Experts of a small language model.
Size: 9 layers, vocabulary 32768.
Training: a variant of SOAP for the experts, 4630 steps.
Below are experts of layer 2 (counted from 0) of a mixture-of-experts language model. Rows are named router (the router's row for the expert) and show model dimensions 0-191. Each number is 500 + 40 x the weight over its row's rms, rounded and kept within 0 to 999. Numbers have three digits each.
After each expert's rows: a language model's description of what the expert responds to. This comes from a sample of Wikipedia text that the model never trained on.

# expert 4
router:447499470457489487490547542469517479572468517518487449511518511526547522538542524530472491559425442517471515484502539518497503515483451517492474452534521545453558547493472539495482411488418493504465492491413536480466449448530433518422541487464478500530505563583430499547589484524450515480497474483493496532474559527516546483478503406510497559503467470423480521487535485590549481527518539468491502444522404509528540440477553474533512549504485524548526504500462524485485498550509489494484479489462491458514544469552460520582484506506506578481438573491561418407424489535367501533
Prepositions and modals

# expert 1
router:470533485497499476512506456500557504517510547494487481493474538490534454530547515574578491564512547590578535550502505363447468477534534447478457519516461526467560483473528503516540512518486490481477475510493478420520525431501460451478490476419475542452527486593547530498524513553521541467521442536558526516490485456513483442475543495494538473450451533496532521522536511480450559521506444466479494486486531514435434340512512474475468446501534518492422489567460466451471450485525517516467508520500547449515491479475464465574562439492577452539425511553511458432517493483469442525
Past participles, main verbs

# expert 5
router:456435490464525511493537443480546492459517523512509454480472551498532451528429508523492504583524520482518489471484638530497533543489518482565535490471586507452525507450455495490500523507447543522541501590476484521522540539529524495456501517449482537458527504545494506497490477495490478497560523521479499553542473552473554589488559457504477490371470489451497547596399512501506509515455496474537486491463481494492434435521537448475500431542541474518502475522471529600538474439497473488546448491526511428407480516481467511502497526542503492465396516486511384470475431436471524489
Sentence subjects

# expert 11
router:509518504495485535475592509507525500586567531543487523520513540469502521518445503536463492511523503619559532514511501465376481562503557417502507519529518486442532509557508527510518539525591485525472506501523477513511523490400455527445611541479513444415530429464494516448497468527501491468547497487469497528478447541509492548477424503476479466490491426522458522543528520584486504510585513519540491495447474534461514421521552554484534431509493448502530547420474492569523542521561483497489473541508459483510514440503438443486525373509511509482495481458534538506561500524498473504
Determiners, symbols, math

# expert 13
router:461515452446511478517504508489534505489548493552475437507523449477462452492465509480511495500487491475556489549447494474534481537484439488491463481500464483490487555445621413481521592521513526492397520475493494483557528534453374561520497533514462473450538491491527534521494562571402526454534498486448529609490579511530496536516491519453490543494497486425452524546451481443490520535497533546566521451531529536510479466607533536479550463497513496520474430452526485473465415552509488491561498435438509498567563501513490512540524474522533527493498449491510522496567433490519529428
Standalone numbers in tables

# expert 12
router:465466511496460564477527410491563518520536568510447477504491467491430398408489484548481503534519459530466535501506584481472490522560545468463488499466458425497568468571513437491463575505443510447543460523504487453480494492491520466614491511511483498510526506496503428509487437532463602485543454452489499480513439541475486524471562497482560511504502534513479568500509476439551547492546517520456535467442570567543486473529597507534540425540514553502502411472527570517493521540527472531470465492468390507461487541440524546506529532520535498494484505505521477529489434449520482495
Role nouns and adjectives

# expert 2
router:462452500514504502495514479454518543503473491510464482397541557641505499520445539495488496503454516494485427468459468476546518434534424404500463456477532502493534517549469523463509511539511449580501574551531469476514528461353503530543492482498472473519472468536571530434504458465502444589541463493527504501585545491532502476487416526475462485485475390474496496483436513529532519489507491546491477509483508459446473465517478518540523437537513521457547505493472540544511472489548501571497633512505466491531496479554517503445524494496541514522492471571528457509531448423479505505
Name-internal word pieces

# expert 6
router:483458447475502490526502498427485511471570520431493548487539504507493488491496497489618498567471449543594499509489455428486508525512455480499510534503548487367529533567545475512468481508472411436551487559512452535497549519425417466501592475442479473441535543487483487418468487524523493452548512460505488514564494521519505476530523445495501468515456546496545521481462482462443495499549442481478522532536491443509446526545534502424498457490501459518439512574568499510437446470528488491526484542462420466534526440469521470459485529471561505491461592481528434440448486533544502512
Years and decimal points

# expert 0
router:475482469483462482469585490496506487509503505500478520492488476560549537534476448545554511536516490452506493459544527483512529432521505458611486452488478557440572530442446529481497544517482518461516438468567453442445533518523453554557521492449483498402442479512456418520531596478448487516490427495436406565512547451459530425559524462436455497516462549477483498499486542478440532442494502449495527485491512476476547517505511622496500494492493452501453441525475501491557432581541431479496538522511543509427524501495470467509547481488532477516539561521553422487470497551518497493
Headings and clause openers

# expert 7
router:487502460421522543503481425430509505550584500487448467505493515571443553482500536496516499489547481560456457531528514559492520532502453518507527512457545532481501479542534503438559504487441513488431579484442464505426466450506471540470537507485486466440602475462489541537518516566492510541460477468517457521503464509490461566504523471520501461415502560470560474487467535489558557487519433482530469554468488537554509491585580550529451525499466504503522524481545577551428546566437529503482444540483485437436489475512422460501523443494518488563433472533540386483506520496497453489
List and table markup

# expert 14
router:525452460490543509519475520475521507520508457531446509463485508484501458496526451482466482529491465505562480546477535492439508428484511515487511494482470499364507577553543507483517503511538535519450466509459495532520506458521415472471468458441533540410542565514481485480537576501480532463537429441554483599552513488424521547513476463527507502510513470512494532500574540458465503439488453470492489543454464500496498517561483513528518495388454500471523450593469496457501459567441544511418541490508532511465463498576522520443490465475498474447382484534584480501538454477413437531
Suffixes and infobox breaks

# expert 15
router:487510438426455498596514485384537485490591515468480511517551429495545430425531516576484493453460492508465455595525491465563521512482519499503535519460504526464495637475584486502474551478465513409455510567520482479520527509478444515485495517500496466484527483495497549517503549561472501474580497510479542592449475524526501518480461487424441501491520528484519505567495529481472465537461483477549524489506461552441549464584526490519570447524508491505471521475529500488492430504541527525548553486463536493543497516473447571566573456513521493452494538457547486417472523535515488516
Digits inside number strings

# expert 9
router:456434486461514496484557481470478552518483525471491482435528541528475460502482483506473538483446465506539544460453510446514551522477547464524442502539421558481523518497544537431521472496466488469537512530509469519526549522428466540469566486484497539518565548522508523424530526559497564502453462489509511558524481526545484552546460418436562496464509419482516526469414467521446573454459499473581509540486509513419496491571577479493502440436472524511408520537508522517491486581550509507474488466526454450458525517522502518528516517536505509435387505560544487451424402477468537446
Personal names, word endings

# expert 8
router:499492408492515489509485452500551547460529554537491528520567468503524497514478439510495475468485435531493449593520491492525540517462474508516495520501513471451589485513475513501521499446468469540497480518521502493551530504406457415476544545442443461412541576537463471421502530488501592453478453462501479577578486493534525527510490514507534578523406468479523549563484561544464554528495524483463473540528500491505486542518454565511576539423522476491530453549555557468468552520460467555536470504475550492485484483466510504475480452583520488508399470431548515415511433496511499480
Table and list breaks

# expert 3
router:526498491413526505504514517475489549478496547548508521504478490580542491525534490498592502540489523508505492587511461512506552526514518477464547489500450588478514563493552532493473466494441485541467411452534420489414504467454446519503552576443524510428569545562566469428564484483481525466470515504523531539540460564493559572473551539512481453442506479430417581552491502558500514472507480472543516510513428553507475519542498491540492437511473444559435511527490549584468570478493459515531500477534529411527495506484470524473524456530551533498483472526472494533523444419534498524
Clause punctuation

# expert 10
router:474476504433364505552499521381511532552644522411472528526584499530475456501527519526499487528502516508470455589494493528536479622489462489494513525474525504492519594499526532512537505422561549567553466565475551510538549498485528501526553625483504521456540500474499476483492463444522557516490499511503504518554512508476564462525572480456536486497462499543525503516474478450520564518489563531526542477488480499494538469492531489465553457512489500562479438494498479496545575480485503569506514495481501502504541505508527518525524528550466573467453525457504424503425543494498498504
Initial capital fragments